Weights of a small mixture-of-experts language model, trained from scratch on English Wikipedia.
Experts: 128 experts in each of 14 layers, 32 squared ReLU neurons an expert.
Training: a variant of SOAP for the experts, 302M tokens, 4601 steps.
Below are experts of layer 11 (counted from 0) of a mixture-of-experts language model. Rows are named up (a neuron's input weights, with its number) and show model dimensions 0-159. Each number is 500 + 40 x the weight over its row's rms, rounded and kept within 0 to 999. Numbers have three digits each.
Before each expert's rows: a language model's description of what the expert responds to. This comes from a sample of Wikipedia text that the model never trained on.

# expert 50
Percent signs, table pipes and coordinate symbols in census demographics, election tables and location data, as in 15.9%, ″, sq mi, UTC.
up10:473512449472490535499413508441553505555500484548549533514491437506531553572507435496527569519563468502566495496517458542525517507547567387521507569449582509475475473539525547511459451565525478562534533421404494496504441523552471481484464523515469518538472496499544529488549478443445572507500504466408443471515399495529556466499490486521531500485490436541462471457484532494476527546574505464465459521479444487493494499504503474512567417506455498527517517553538507488484470541452462

# expert 15
Opening stems of common words and letters after a prefix, such as impro, includ, increas, per-j-ury, benev-ol-ent, often in music articles.
up0:456500467536491478501476463480499496593479510503540500514518514498508482525431534467518507464597532519534475433572537466504489516564551410497536485505507515516429445407543511510528449526485502563469501432529486549425518476601496487490534539418446482457475530528451456536488493459564531519507527489439490522490449539444546499521520492583504552515528510511463478503579496478533512487568494459406432480534473501529535516491569503505465533482509481505503574443455517516410419433545540

# expert 47
Past verbs (brought, came, won), the, its, possessive s, and dashes or digits in scores, dates and track lengths.
up15:497487529504527439564510471486404516592546501498489479478544516528554517510557511491535473428457501541509426494490428527543545508501492506521501484486560554520524501450509510515502482519447511445564470534444516518509536538530543496579467470555469523441492479494450460446522501514525532474495498565539464538490405472549453472559534489507486517588439391535445506569469500501477509414515563457447477492487435560521515489473424529472435476472454529457483540554549430560493481488545546

# expert 41
Middle pieces of words like be-aut-y, arg-ument, mod, birth, plus stray punctuation such as %, ; and == in lists.
up1:507570494579497448519519489474482514524512486442516518533512519498515526530537471552394460534496389514461464501495499490505534424520529415511441478443444608486449515452529527474510513496524491427508510571534472485495524537578532535490484453489442542545446494562509569517518519500532554472479495499425519486534509504487548534439490577482520570524487432403564442496538448476498532414493560535472503499505482506434564518499515569546470500472530488482477440482504527540479431529478478

# expert 7
Punctuation and letter pieces inside chemical names, formulas and math markup, e.g. "-yl)", "hydroxymethyl)", "=", "E", and some list separators.
up1:513519545569569533537532462404483554535528453527423551492543425472487583517512507517473532514487463471466408512472609550499517520497500505560510487511447487532459553539476516512487483499502483469515502432534518469518496510537567479499434561463470506425491545511534502430594458523461444478584474498461499569442532440533423514519475494498552491497524499525510497529495496484472572443504496448487498527528603518481525508474390475489500458412472526464477486509500485483551478458554493

# expert 61
Compass words, place and park terms, coordinates, and word-internal stems, e.g. "south|western", "Av|ail|able", "Cinc|inn|ati", "Play".
up1:457489525523452444564479463536505511462564462632503554552441545539498509537494469491488459546439512435456455484550553490460500491490539557494588483496442456467507518533517473504509503513518462470468463500550453497499515474558529529479528486481529524450562534525453494554498453481475440506498432556484490530507475546474500488409523537625495610524479534439485478522414499505483445462533500480495453487517524532525488453474482552568500543526437481530504556485512515510458438477412565

# expert 62
Opening syllable of personal surnames or given names after a first name, often Slavic, Italian or Japanese: Marić, Donato, Katagiri, Marqués.
up1:466451501497545523505552487515485539471470495490537508543460439447475505530485560514503513547496545566493474539543506436400499511453498470495497507511498515557505494464508439534589553533453473521502486426502435538486503434536465449545429465444511527498493470494540425428532464528539470566524467451557448522512488513493537433498546505459464529548511537486469494529508480474476485527502520492447570459525509394552498637487495533495490554537554505517485512499498539413513507624482425

# expert 29
Function words like the, of, in, plus the IPA slash opening after a lead name, LaTeX backslashes, and genus names.
up2:549549488465510486492516545532556474463524439534456449447506495526526470459527412502543430446459460521513501486436481506517487510521473564558579593418557472528493429486520505524510505497489499542482478504475492454504497430568530458462487475557442450471475484491484572565545452461536471437479479508528526448586536477488550473544494538543536485565475514520500478480572431561547567482516564491461524459491484491517480467454498474505534435498471490515589542440485596573471451485494503